Experts of a small language model.
Size: width 192, vocabulary 32768.
Experts: 24 experts in each of 7 layers, 384 SwiGLU neurons an expert, 1 pick a token, a sigmoid router.
Training: 305M tokens, 4654 steps.
Below are experts of layer 3 (counted from 0) of a mixture-of-experts language model. Rows are named router (the router's row for the expert), down (a neuron's output weights, with its number) and show model dimensions 0-191. Each number is 128 + 24 x the weight over its row's rms, rounded and kept within 0 to 255.
After each expert's rows: "raises" lists some tokens whose logits its average output raises strongly, later layers aside; "comes before" lists some tokens at least twice as common just after its tokens as in all text. This comes from a sample of Wikipedia text that the model never trained on. Tokens count by the router's weight.

# expert 16
router [146 166 119  90 124  63 139 101 101 123 157 146 155 172 135 152 110 110 154 129 152 150 104 148 118 118 125  90 123 129 123 104 129 111 126 122 148 105 128 105 142 167 134 173 176 114 124 131 109 127 110 105 132  86 112  99 123 109 150 178 104 175 164 132 150 129 138 111 157 131 159 139 112 170 135 183 119 151 139 121 115 134 124 112 158 132 120 151 119 131 102 109 121 157  87 126 113 130 136 128 150 105 159 165 148  75 111 144 105 132 127  84 165 183 102 146 112 177 133  93 135 124 147 113 102 184  77 102 109 119 124 125 165 153 155 123 177 147 160 162 134 170 150 137  85 104  67 118 109 117 130  91 137 148 156  99 169 103 143 144 123 124 140 127 138 111 117 105  95 134 125 138 139 129 130 114 125 131 138 136 158 137 170 125  97 131 123 136 113 137 122 122]
down3 [128 135  94 135 133 126 122  72 141  94 145  90 136 122 155 127 124 126 121 155 151 142 120 134 134 138 109 145 140 120  90 125 131 102 130 162 109 115 112 153  95 130 150 131 112 147 136 175 130 109 139 180 172 157 121 102 128 153 130 115 145 113 123 126 122 106 122 100 110 120 131 118 116 133 131 121 143 118 136 105 144  74 132 114  79  98 115  64 142 139 109 136  76 161 115  82 101  93  95 165 167 169 123 178 143  94  84 166  75 156 142 105 115 143 127 130 132  86 140 119 173 144 112 111 134 131 141 117 127 150 168 118 116  99 142 128 122 109 136 115 197 114 106 154 127 124 143 124 105 143 144 106 121 119 117  84 142 118 202  92 117 129  87 134  89 120 158 124 104 151 158 123  89 113 116 154 108 166  93 125 115 129 152 102 159 117 112 141 151 135 112 127]
raises: "\n", "In", "The", "===", "====", "Her"
comes before: "\n", "-", "==", "The", "|", "==="

# expert 11
router [169 152 107  93 103 101 141 145 121 115 153 147 128 153 139 142  98 128 156 116 138 142  88 137 133  88 128 129 180  97 149 143 123 129 123 138 163  93 181 143 116 179 135 161 190  85 102 125 122 136 109  92 149 165 128 184 145 135 136 136 104 141 145 112 128 130  91  97 176 112 116 172 148 129 142 148 113 152  87 102 119 135 125 111 152 143 139 161 142 126 122 148  98 133 125 162  99  84 103 147 153 135 176 146 139 110 116 148 140 132 133 101 152 139 137  90 135 115 156 137 158 135 163 152  81 153 148 121 156 110 126  99 144 158 131 120 149 124 150 136 110 163 172 109 111 121 149 144 125 119 128  62 154 164 125 116 138 121 136 166 115 117 116  80 150 128 122 100 140  79  90 119 131 128 136 113 145 127 151 117 119 160 143 168 103 130 136 143 142 176 129  94]
down7 [128 113 165 126 145 130 129 121 153 111 174 135  92  98 111 130 133 116 135 115 103 179 164 147 107 110  96 174  93  84 112  82 130 110 120  93 128 137 101 132 122 112  97 151  78  79 118 105 134 138 151  99 163 107 134 105  66 119 112 147 156 133 125 101 127 124 106 142  88  93 111 140 129 138 139 191 123 101 177 121 135  98 175 119 137 164 129 102 111 132 121 130  99 120 155 146 179 129 127  97 114 152  97 118 156 116 102 137 127 126 149 123 149 113 161 127 124  86  95 111 158 148 126 138 126 141 123 162 112 141 118 157 147 136 120 102 131 156 106 150 106 126 138 156 112  71 124 127 127 109 147 134 132 170 150 117 157 174 192 139 158 108 131 107 140 123 141 102 131 110 135 133  97 170 115 165 131 106  90 131 121 106 133 146 118 129 142  96 103  83 154 122]
raises: " ", "1", "2", "\n", " on", " in"
comes before: "1", "\n", "2", "born", "age", "S"

# expert 3
router [147 134 108 109 104 116 157 119 124 146 164 135 107 144 144 123 121 117 152 118 106 153 140 169 121 117 112 138 120 155 169 124  76 120 145 128 156  94 175 109 109 142 118 141 185 128 103 110 100 187 103  93 144 152 163 158  94 144 130 152  79  85 159  92 143 117 118 144 138  95  83 134 140 153 124 155 114 150  88 160 106 128  91 142 132 128  92 126 133 159 140 184 146  95 113 119  69 132 118 158 180 120 135 175 119  88 126 123  97 157 109 141 138 136 142 134 115 157 111 132 132 140 135 119  82 160 104 134 153 104 113 129 165 138 176 106 153 124 151 160 109 131 115 119 124 107 131 141 143 126 109  86  94 166 153 135 139 110  96 145 114 147 111 107 127 118 139 129 111 119  78 157 128 155 119  97 134 187 139 108 158 125 127 125 105 123 139 145 134 154 108 139]
down32 [118 116 147 121 114 138 158 101 101 106 138 141 134 154 145 119 147 176 115 145 123 161 140 129 145 160 116 118 120 115 147 148 111 136 138 112 132 142  86 121 114  83 149 139  92 154 103 139  99 141  64 133 137 152 136 132 145 117 131 148 117 102 112 106 126 153 142 132 151  95 128 101 140 129  80  88 128 136 143 115 138 123 163 158 102 111 193  91 168  92  98 111 120 126  99  96 134 115 172 118 133 113 117 145 146 127 116  98 140 142 173 150 114 146 121 103 142  96 153 142  67 156 167 169  99  90 120 113 169 123 153 102  78 123 117 127 130 104 101 118 138 149 126 164 164 122  98 127 129 148 103 142 126 147 179 143 136 138  96 132 148 108 140 119 128 154 127 129 144 105 104 154 102  99 127  97 139 127  76  97 138 128 197 119 132 181 162 130 149 127 177 139]
raises: ",", "\n", ".", " ", " in", " and"
comes before: " of", " was", " is", ",", ".", " to"

# expert 5
router [188 132 138 139  84  97 128 131 127 159 120 153  98 142 149 151 106  87 104 105 121 109 140 176 119  87 117 122 122 123 152 138 129 108  78 118 144 117 149  98 137 156 117 139 160 103  87 131 110 137 111 108 130 138 138 131 140 129 114 142 131 144 138 134 156  83 125 121 131 102 107 147 157 133 145 179  87 159 109 101 124 120 106 143 139 153 137 142  97 147 122 180 128  95  99 150  90 131 147 137 107 146 192 139 120  88 107 165 139 154 110 111 188 129 132 134  73 145 167 104 152 151 158 160 111 152 110 142 111 142  79 117 157 142 136 167 148 128 147 162 124 153 141 123  90  83 145 152 148 106 100 129 117 162 159 121 173 100 124 134 134 100  98 122 131 134 107 122 124 123  89 104 159 153 127 114 131 115 126 117 129 174 157 121  82 130 127 146  98 129 141  84]
down3 [172  93 173 161 139 147 100 128 131 108 145 131 167  81 117 153 111  99 134 100 109 113 141 126 141 119 117 128 142 124 127 104 112 159 110 131 135 128 141 126 139 129 185 107 111  84 147 147 146 121 115 117 144  61 154 105 120 164 108 118 106 128 100 153 154  93  96 141 123 138 131  95 105  97 135 116 129 113 113 151 159 109 146 149 101 124  95 107 159 106 135  85 137 135 108 158 138 127 105 155 117  98 153 153 142 119 103 133 106 121 105 124 106 183 109 141 143 168 125 130 156  90 125 111 162 135  77 149 151  91 129 116  90  98 156  96 160 151 117 151 177 103 114 117 107 115 144 108 142 129  78 137 122 137 117 144 139 144 167 124 145 137  97 107 103 139 112 130 125 165 128 113 147 143 122 139 113 152 118 147  77 128  85  91 179 173 114  73 100  89 120 127]
raises: " ", " the", " The", "\n", " A", " S"
comes before: " ", " \"", " Win", " —", " No", " MF"

# expert 2
router [142 125 103 109  92 124 154 153 151 116 120 134  93 176 112 120 111 123 156 116 126 103 158 157 120 143  90 133 148 135 164 116 118 145 115 128 127 107 166  80  93 153 145 127 177  88 128 142 124 168  90  92 114 146 144 160 133 148 145 124  88 129 125  94 115 102 105 102 110 104 111 124 136 145 131 128 123 128 138 196  97 171 132  85 119 134 144 115 136 143 119 162 119  88 139 127 103 119  86 139 170 120 140 165 127 133 135 167  77 129 102 115 137 167 117 114  88 169 137 165 151 149 134 143  93 120 101  99 102 138 117 110 131 153 130 121 128  89 138 126 113 135 168 132 108  96 139 137 118 102 165 110 121 192 114 114 172 110 126 144 107 139 120 124 142 156 131 147 112 141  64 109 160 153 115  91 160 121 108  95 149 136 154 126 106 118  97 141 103 151  77 126]
down3 [117 160 128 136 120 144  95 148 116  79 185 131 148 123 134 120 142 129 149 128 125 122 115 144  86 147  81 141 136 107 157 132  94 160  90 136 140 108 159 118 108 160 107 141 107 115 150 149 155  99 109 122 130 115 103 120 134 133 132 165 131 129 123 110 122 104 115 150 139 127  95  94  93 106  83 123  95 151 102 169 135  94 122 128 102 123 136 181 126 153 158  95 121 125 123 105 156 135  80 129 100 160 129 106 141 111 105 135  97 133 141 130 168 117 213 146 148  93 152 106 104 142  82 128 127  44 121 112 109 128 150 103 155 102 120 182 144 141 157 143 120 144 119 159 125 126  87 132 156 116 141  83 103 134 110 140 110 114  87 146 126 132 128 151 103 105 154 169 175 160 138 142 136 106 138 146 110 138  93 137 131 117 142 129 119 130 140 165 109 116 146 165]
raises: " the", " ", " a", " in", " an", " also"
comes before: " the", " a", " been", " an", " not", " also"

# expert 7
router [126 148 125  90  97 118 153 141 130 128 138 143  74 142 153 122  95  75 158 113 118 120 135 162  84  92 112 156 168 149 170 118  99 125 121 116 160 108 166 117 124 186 124 179 177 115 110  90 139 132  82 102 125 126 155 152 112 157 131 103 117 132 152 115 120 102  97 108  99 117 127 133 149 149 132 138 107 163 125 127  88 142  87 129 127 134 129 140 139 170 106 180 102 126 125 141 106  81 107 126 176 100 159 160 128 115 108 147 132 127 103 151 167 106 150 118  98 142 137 159 146 142 162 127 102 100 112 138 107  67  98 102 153 110 153 133 123 121 139 114 126 141 146 119 104  87 138 137 109 105  87  87 120 155 140 153 170 113 117 131  88 134 136 116 159 164  98 136 143 117  69 149 142 144 113 115 134 128 130 127 157 125 156  98  97 133 126 129 123 128 112 107]
down7 [115 126 131 170 114 122 133 123  91 117 121 125 163 124 167 155 101 108 152 153 148 111 125 124 120 111 120 131 131 131 101 132  93 116 147 145 117 138 154 188 112 140 143  84  91 100  88 124 163 181  88 109 139 158 138 180 156 108 130 161 161 151 107 140 126 122 106 124 155  94 157 121 106 149 118 142 143  85  95 132 104 104  83  71 132 130  85 129 111 145 170 141 120  94 146 153 108 159 138 113  98 104 135 154 154 142 137 151 139 156 110 133 123 129 125 134 147 130 130 136  99 158 137  85 146 130 157 113 144 119  89 141 133 112 136 146 149 187 134 170 109 112  87 100 105 122 130 150 123  77 139 123 147 132 169 141 166 160 118  97 116 126 140 108  83 166 124  90 122 102 144 159 159 122 119  89 154 123  97 136 120 119 120 134 144 129  74 132 106 116 168 117]
raises: " the", " in", " ", " a", " and", " all"
comes before: " and", " he", " the", " but", " which", " it"

# expert 17
router [152 123 130  85  67  95 142 134  98 135 136 119  96 165 131 185 135  69 159 150 143 132 123 160 132  97 119 132 144 133 153 129 133 111 121 100 178 135 119  73 108 116 118 132 159 116  92 127 103 178 131 105 117 111 117 114 131 120 127 142 127 137 133 135 131 123 103 105 117 125  68 119 137 152 138 173  97 138 108 173 129 148 134  91 136 139 121 150 137 172 102 124 117 133 126 120  97 115  96 175 134 109 170 121 180 112 139 194  75 131 122 140 135 149 134  79  81 146 107 145 143 148 122 143  84 164 119 113 150 141  92 111 171 113 118 136 151 106 140 121 129 160 124 109 122 130 104 161 132 157 133  70 118 159 134  79 170  93  89 144 115 120 137 122 174 136 123 143 128 114 111 133 137 131 144 100 131 130 157 110 133 134 150 137 126 125 120 136  95 135 121 117]
down1 [145 120 134 149 121 118 112 140 156 105 140 111 140 129  99 166 141 166 101 133 122 121 150 115 148 140  93 134 101 139 108 133 152 170 163 108 111 146 135 134  91  90 112 134 105 111 106 139 151 127 101 153 123 145 114 145  96 151  82  87 116 186 127 144 154 129 107 110 127  98 113 146 128 174 119 108 102 123 158 108 123 131 132  91 113 164 118  91 124 116 157  82 198 125 128 138 163 154 124 153 126 125 109 146 106 163 169 124 154  96 127 102 120 130 137 148  92 136 150 126 116 149 128 127 110 116 100 145  44 100 129 160 116 118 105 129 151  99 118 150 115 152 110 101 119 146 154 127 107 163 107 149 124 110 144 140 152 156 147 139 111 155 143 177 116 127  98 130 169 160 166 102 129  97 116 123 135 185  89 113 130 147 139  86  98 120  81 101 147  93 100 141]
raises: " ", " the", "-", "\n", " in", " and"
comes before: " to", " in", " the", " by", " a", " on"

# expert 12
router [169 138 113  83 100 101 130 122 138 100 141 163 111 140 163 133  86  93 165 118 119 137 139 122 113  76 117 120 142 111 157 134  74 132 112 122 144 110 134 105 151 151 135 163 176 127 107 116 114 150 127 106 121 133 110 155 118 182 101 144  95 125 115 132 146  69 126 134 149 112  72 164 136 127 123 141 120 164 113 156  92 169 150 114 160 135 140 156 109 175 149 148 116 122 101 191 116  98 137 173 113 101 132 149 174 131 116 137  97 154 102 134 140 150 132  87 122 119 110 129 162 134 136 117 102 147 105 132 131 105  66 144 150 141 145 110 152 135 148 161 141 118 140 141  91  75 122 137 130 107 131  85 127 171 129 129 136  93 114 130 124 118 142 108 129 150 125  96 123 101  83 137 148 136 104 117 136 144 136  85 123 115 166 112  95 108 146 153 123 157 127  84]
down7 [129 115 128 121 130 106 115 134 142 137 116 140 115 150  86 103 152  95 153 128 195 136 145 109  67 170 152 131 105 133  76 120 107 141 146  84 166 112  96 156 122  92 101 136 147 151  96 103 150 175 124 150 154 103 133 120  71 188 172 113 130 146 154 138 123  87 113 129 110 104 140 106 164 170 152 196 132 110 114 126 128 100 161 110 130 146  92 131 113 156 112 137 114 152 110 138  90 109  99 125 137 129 103 139 158 130  98 152 162  99 134  84 114 110 108 127 137 153 122 113 142 125 139 149  99 130 122 140 136  95 127 129 144 146 139 104  92 134 140 153 128 107 109  96 123 124 112 113 139 100 124 107 139 159 120 122 127 138 125 132 110 147 153 116 123 121 144 136  95 125  88  99 159 121 123 155  98 116 189 139 112 131 121 180 138 164 169 135 158 170 115 105]
raises: " the", " ", " a", ",", " an", "-"
comes before: " the", " a", " his", " an", " well", " \""